From a checkpoint of a small mixture-of-experts model trained on Wikipedia: width 256, 4399 steps.
Below are experts of layer 4 (counted from 0) of a mixture-of-experts language model. Rows are named router (the router's row for the expert), gate (a neuron's input weights, with its number), up (a neuron's input weights, with its number) and show model dimensions 0-255. Each number is 128 + 24 x the weight over its row's rms, rounded and kept within 0 to 255. Numbers have three digits each.
After each expert's rows: "gets" lists some tokens that make up at least twice as much of what it gets as of all text. This comes from a sample of Wikipedia text that the model never trained on. Tokens count by the router's weight.

# expert 229
router:169132097091107117135100114124141134141147141102147155123133122095110123131133188126111121159113137076126147135156152137099132107105100161117109120134170132128151127128144099086105144161137135124110139136148136116124093134205124120089127119111114110100134163154106127157137110139100110193093126095135127122136085079114168116111159137132162121086173077144150104135134106122114140095128147074141167142175185103141123102138120100128132107127097122090145163128144127174168111112102121136139118111140110095096140142151113126079141143120090141155133148156142133137148101136123154164093136122103095136144140134126120108163138126150153121141114147137152127178127153128149131157117110147086123117178114134081157114165121115167156121098147058119161109127160156148145146119082145
gate0:122157168156143131164093087103109190115118112102148094161096123104123142102176116120119140124082148121131131143128091128106114142120157119136136111100167103143101144118104123143160137141123120136138056130151149147134096148139135117155085092142112074130103125161156107138108065104131131121148165146139093138154125094159116118102090132122144139143135143110100097113128128081105102131150101119153161142165094134124167149118119137163112141114126144136109108160132146133136148136157130103164127145125149111153139154145099115116124086093114153121083179150133109170124134102114103135159152113138147104121140127092089122153163132155080137089140119146119128160153148094111171105140144117148067146111191177086147138112139155124124130116102139118147133147121175150141147177116114
up0:161172152121155093124132087094120157100114120130115113142075151142138136124158101134104098093097133115144158127158126143143137160122192135115124162122180107171112165093076085137147116133117133124109154137125146113175131118133153139129103108148119112074103105088126120140132085088115133097131138117113100129129163098137105133117121106123147147092115143117116115144100149081149115119132114129168120152130135109112165159109108132149126130126139102140144110154144126114138127127120119110087160143134177122136104171146099180131160097096116168157168187199122102118109124133121138164112122135143157115109086132119117152136151123112120122134148127133124139159158141142095127090138138103168080094121179159132155150092146138149131120106068160133146118143155109132102146159100080
gets: " de", " b", " d", " o", " s", " De"

# expert 220
router:151122118130104122150119154145105127135114123132109121122140106085075096122142118125093120133084132142161117118145119153122157075105142161087129132111171127161103135144170093092139102154102158138165156148163097150143157144160174125111098130112139110125131150160148110139134116130123132145138168111123078113096128083107132136142163115133115116119138093163122143147072096129121133105103146105145126184148153124088143125095150071144151144114130127131162120184151142153182127122110109143150104135148135103099142120163114158131157165091079154170151144140119116142134114157139104174137151120121094131129126118050114134140172105133099117116096129126156122177128125142148091147181123091112095126120125101109167116114125092135167112120101121084145136106103141117148150148133131
gate0:124123133142102128152128134086099101092124145141148131136156153132113124135103100128132152114116147133108112153165111098155152097120105117176119096142060151139092107182140165110131183132168130131126087096138131119115107129128096157121123133158135182123128107134100114110134157108086105130145148152129151125128174136129130120119111153142105094137146137108139112108125121140083094122112135137144141160150129160116155146090144120176149106095142129144149113126134106147137122103102137117116083110103057136053106140126130191156151103129120165126150086110154118086130156153099153140133141156125132102156157149151138093138129139183100125157105167127162135099097120113126101084117173102117120164124086088115106147136140145159127127116073144118177123095113131132134130159142159
up0:120139124121083134116117150125180146119125102174150107136111119165133131109119130135135151153044113109128131104128124119131108141144163136102165138124142080112119129113110097165092146093136139116164110170131125117176143119144124080136139138078144135117113145133163119117141125143167130131108114131084107119123145152127132165105144148138128054133139122141144114165140149126099146166113154093105137103131122165121126158123124094099112132150133108116120174091132097137106114055161135178124168126135149143148147114101131155121093113117147100090131127154127133175133110110131121142101108105129104131075142162153114109154100133127153132141143140181130106143115134137137155151114118145133100137170158184107097140159106172102143119139131113126106098144143106054127056103136106
gets: "it", "ot", "ent", "t", "act", "ect"

# expert 166
router:169106089106131165132093143110131134121163128133138171136144134110093128111159169099118124147118150103161160138157136163101111112097092157104127132100160138148138148124145096098127118148129147118124164192155110113100139115185143130097095117120116108133138152135114134149143108129111099156127137111140122117091092080107176126151158123144119119085128085157154123149132090145138153078138156113113142135169169127132148075127118101126152123131100111123152162140149123174170102102111105138173125167136121121099148106143121108110135139106085143132123173152138125156155082114176137148114176119087101111131125117115111123125138091125136121183080137123154103119146165136135151140123130129086108113148122143126136121140121116105155126107164076111161127117167095135123187139068141
gate0:168108105122125124156132125119093137136076156131129164161135111092117148111141092128094148119110159146136138110103128093088151123179162115137130102127133146112173145144072147146166122150130135133170080100076118096096175149126133168117119141102112129152118141155112112120163108118105134112121118146146138099120131082128112162141077146110120114130149145117156170152124111124148138107100129154148126156162063119156132148111109141163134144134146089119114154107132124102110128099133156156192146143108148153143141131099164125146100125184110134100098104159150115142121144107094135141150130102130191092136133119144113144132121167135102124124084121113137163103100134100135155134165072095115133117111097101148132101097101126091160149123078121122100180091148144114148151125119120
up0:121141114116201169145135112059111136126099143126139152152108141094105118107144120136116192156062108150151135113095138105087148129141134193167127109127120160095141145124120134136161125150127116118149118125141146089097121127097141155137132141120130120091105089142115143080141122146087171184159132140156171143139145122127121118096100149121123124169131120135101171194139123169116116145092165137154112104149124117100131146106148154165152179138112082109092127159088128124131128094128152128151146132093128117129164136097120093163100126155120106083130146145112115140109137101112084142141087165150131087110129123131138148113123138117113129133080121125131149148125103106106134171143104136120134136113120130121144125137113097121136151091089113128120106117131166088120152137140064
gets: " t", " re", " int", " d", " inter", " con"

# expert 139
router:147112108124128139183127134125128111150163144108152131135138125109095132128121181140133151151132127118159137110150158171126138144105133148116122167127169099164126090180126124139131116151097123139135149155119113121137119133148174111099071104096117114154178150114119129181173135136095077122114157104112130150171117115100117153097149127186130118099104106151130122140131114120134142094120127105131115133107147085120095140121116061133144110144093103112151117197107142139144119116107082148136099105154159103067138115149115134115169122112100113152135122173147137193118125142123114180106087095109121107117122165075122135139139099160155088167119132140118083132156150161124157138121112150083119133128121130122179101174140110129154118166124105128147113103124128119138147138119147
gate0:168084153142131159079121099150100163148109135152159133108079133174178128143137127115052143098153161147133119116130142138140124108122095081118137105123113139144093154113089125089146141168105124150098133143115135118142168088090120114123109091095142093105136126132151179122122111113155084133126132113172113132153101117136117084126092127194152137101113119112133108126132180120158129125140135152148091143161140100090104121158139155125137132099119130135149119160171175118156079131145134127152136140124141116156124123165097105109119112078139114170099131130115099099139115157135117119131125143160118124177097104126140110165165104127096110125101099104142161159113151129140105145142077139132128075121131125135129132076122108157128115144105132188144140135156103106130132127105115
up0:135123125125137119119116161152103146145103156138162086116078125166132145170143106153078105114135141155141100162099102123139082137127118123132134130165095171098121182095134112128084134126138137204128065116131140115165158126140108193148141099108118133083106152147117067135115086108118136127155128156141135116117150141130115108111103141115145158112122135134134094147139126143097121091172132117151102128117136156128164109144123130073123142174116109137163110123135137129107109090132152125130147119115122143159136155126152114115145130129118121151131126143134111089113112137165171096126116152134104117088111170188094115111121126068090144151144155166121145159153127161084147143125113081109135111127120129127116137054139119115091144127086138119155140115105156123108123097093155
gets: "us", "ia", "is", "a", "idae", "i"

# expert 3
router:170097116111147093135150150125096116169135109137174118116099105102085105145132146155079148166076167096186131126167130157098090128113119150103139130130147127137142085136130097097101119143107151157164145163111082150148136145126170155114132088096162139074132137128108127139142129137083106164135157095133161137103107107107148145104175122149107114122085099170133097105149109117171163098120138114146141113123158119115131120157106097119173119124115120074155112163133169161135102129097120162131092129116133115086146135152105150154160137121135088151139144147116119147172122128150122153147128123141113139123119132139090097168156087126104097146120126134100147130140165138146170117124118157117113119125150089094151108108158094135127135139117131122141099126117133131185178148128111
gate0:180160122113143140086066135090122168151119158124147117132133125097105136123147122132161164124188132140135143096149134151160123096117146130157132153131104120160137114145139096126156095105165149117120141124074107126163096125108122113152041126095118142120097134175144096112071140142109156101149135104116105110171112137136072156170095144110118202091141137126132131110104149178146145133193150140114122144140168128163088129124091141142121131133131136093108141108114135132136115097123118107150122126154114127125117093122074097070114111097151113150130151107104131143125086137105109125146147107120116134122108110134126118116148120141149141132116129100128124122079114136165119139118094133088126138135140170112159129143117090104173122122085131151116118155169087147146127109131135
up0:116134119100110116153136161142093106133116122133102086120137122116159127140088139172144121128110115135102133114143148137099114146148097125146131157138147138131138149104134133160122120147119170127146131110091120142130130107151128165117141094124131131097116113106113149141176116139123077141128122142161100122107168137092117127138122136110150119162166128139097106135103115111105134155143077123152123128127155186127119102141150157103136153165127109131119132108151098155137088126126131096136118138085204158129143171121151145138166153123101090124154082136145123082066148115105156132115133104151195148138113103113105107108146143158166145113162152179103135169104149135112140149149094187167115109125143068124130157138121102170060119137134130148104137076146147099077100087125128
gets: "s", "ers", "es", "ions", "ts", "ies"

# expert 15
router:177091121121133127162132151129111094118158122117157147115110124067067087139149149143084154159104159110170133130166147130112130106107107129076144127142158130142152093145140104117091129155112147151170131142146122127140127156152143127108125114086175126111151126140128090129197138129086128154147188115133113098135074119126178166114160133158097087123105104168133106126124117127130142100104158091146130114153160118124098131142137064139146093120097108101153133161145135147137118094104116163140097123158133108106140117131087161127158140095123120180163161142125134149132125134155146134099133116144083132099127130129079098157148082165107074137097128102132108120120151159126160130126120130126092111121125120113150132147152107121138132109128120119143097115094122098148161132093116
gate0:128131118131128166142113147147134140144117130141135127149160116116166159085119130060190143118069086156097176175158134108141134123145147143140130130125122130106156110113131106144135114128163098119166158126131118090132123138107098104176134119108173088173137112122175124119131145095135151141130140114133133119150130163127132111153116124102090168129088121122130124150165131139108139135135119112134077139147132162133111094130152121105142060128121096123111082112170088097177166173161142139127125118204113115156107102141154077166138130123135140147104138138143140153151125138148082123109156111123097138095131160120138161071131130158165126126160131133119115114146132146107129117159140127121108135127137115118128127113133144093091149178142128121127104082073112091138136074150134
up0:115110119132129100138121123071130128124155142093119118158117113107084119150136147093162130114127136132101143142184117105149140158164150141073059115106168137054161088154093095152126083143141114120141135165148103114139099109128127121156141106161112107145141090112136108144170144145139169133119141113152129123130097159134147152117151122125084135149111110117133138141137123139069121129107158097128095176168122137149141121114174090149120097132144084114122123155133158106150181105127131116125128107112133124133086141112141096124158136101124123117115119140161138144134139119140092111152119139088125119104134131117103193130136097118126128140119129151087092141143163140081141138154135106125094078157168137130114169113130164133097142137182142112177158112096100131077113107116152
gets: "s", "es", "ers", "ation", "ations", "ions"

# expert 26
router:144103071133127124147125134113162090118176139144120145162115151097081148113122154106146148164161139107137161118148145170133121131106127153128119141110161095165130106150104116136146093129122127118107155176148152120083095118148144135098104123111115086141164175121105128176156133156090121167081141089129124132147101107097117148122167122172159136103122090142119113151131101146103153104142121089123131115122181093119083120099123121129155101122093111125144117190105108145143107109115083126120138135125144124076122116133129109109146134116118158153168136185135121156144107138139103153104122125101098147156134157091141133133126092143145099202122119113106078127129152165153136145118117163069115156143152130131160123164143114146148094134150114128172118095157107134122154133112117
gate0:156110121120070164122109106100145168087157106126144099123183162146144086139114155134105122095138130150112094144120177143110123111084116128134173165167146105106100152142153086136082092124134135122131123124211157112117105131114120112099122121122141149143140098112123089096167123139151094126129160149106131152092135137132152120150125140117112140135108130120123154160094109159100118116107165084116136123201164137137124114141150094140139119132125074134117155133100148139121136101138136100158130127150121102132120127145155144116070109130122147148066154162138181144129132124129141148137099151119100104097096070119159155135139162125095145125076116130111114129169119137131100112165103123144135139109173127136112157181120151103128155138137145140158125121107088122107170121143118
up0:095149123149134144118157128173129143119120089137060102100172128129124107103152099143119136151126127125143136153093149136109103121150149086146142118168161137130165159122119135175097104128131122113157127146169133103100131131120133106090112101117123156126156081139152152120138132131154132157158153108118139154152134151126121120165148130164094132135107129131109159165068117146126126109107109147115127141151090114126104097100156101123120101093144097140132129115119171132098117126148113122129135139191112157141116120082141113113109151159128124102165162117157142182173076125136132103090114143103099120122139108159118131105131149123136159148056117116095127085098149119115117128144155087106123093165159149117146122101107211155074127153110137099160117154130096114087159126121116
gets: " t", " f", " s", " c", " d", " st"

# expert 101
router:151107121128100149123123149112127147105147126143153159134123120083088083145170134178120120132129137130168107116114141160151100108119132146086171102126150128180106099170140082127131135159093148158118124167177126134142142139163138110099113102123141084138166143142118128118129111156133115146119106106120095128090098125106162118140139086134109092075155104154122129132118101130134155137105126092139091123129132128122134128097123088110144122132120116105150108156147126158176093119094099156131124125137119099105178126125126140090127185114102142154119143121122141147112110152155103178100157155157158155120114139070124126130172068134101120139116120135137093150151157151148105130129117117116076146132147118106171119122158105128143124127159112087144122088116104116177204177120153
gate0:120146136129146122128122142092084168111113148119087116074136146143152092097133118130120097136064171128131140111122136114089112143166094102121130139121118110139120111117116134117132086165143106124142144102123119126092089120121136114137186152157137144137126128156111113123117128101129148130123125140087072130115164129104127105111156144126107180129140142136142111085141130104128141108096122117175152097104126127104139108103127152113107173157138156154139180111152159139123139147163162128139164116123092149106134121144093148126133107103097097114133116113161110136132120128126186162110095158122112165151100135130126142124096106140146122143142187089082151069043142149106144191150118097134141104154168138112119135094134139123172100117104113096120172105134121152111108163167139
up0:167107124159133111143098130137156125115128120115132146160148108180115142167103153157133118125116098135126113127158087119159125130123128143144090130155137127069122093118169116138130119090117190102112100147130149128082150115118153118102142103128108124143097112148107085102132158146081115121155146100125106124136146133158111153111107166123095070133128111130090139109101120145156120074161131136138150135099127068130114124146171091116127167125118191139151099132099151114111126104150127137143112149165159113116132147136163091151136133183121172112145125154130161127104152118107090105137148132137160122118101149122109133155095137154126103105108122119127115154131105103138113120150129088112111113111101154154126148104148120183102138103123158150164062149102155159152051130091110
gets: "est", "ant", "ast", "st", " st", " rest"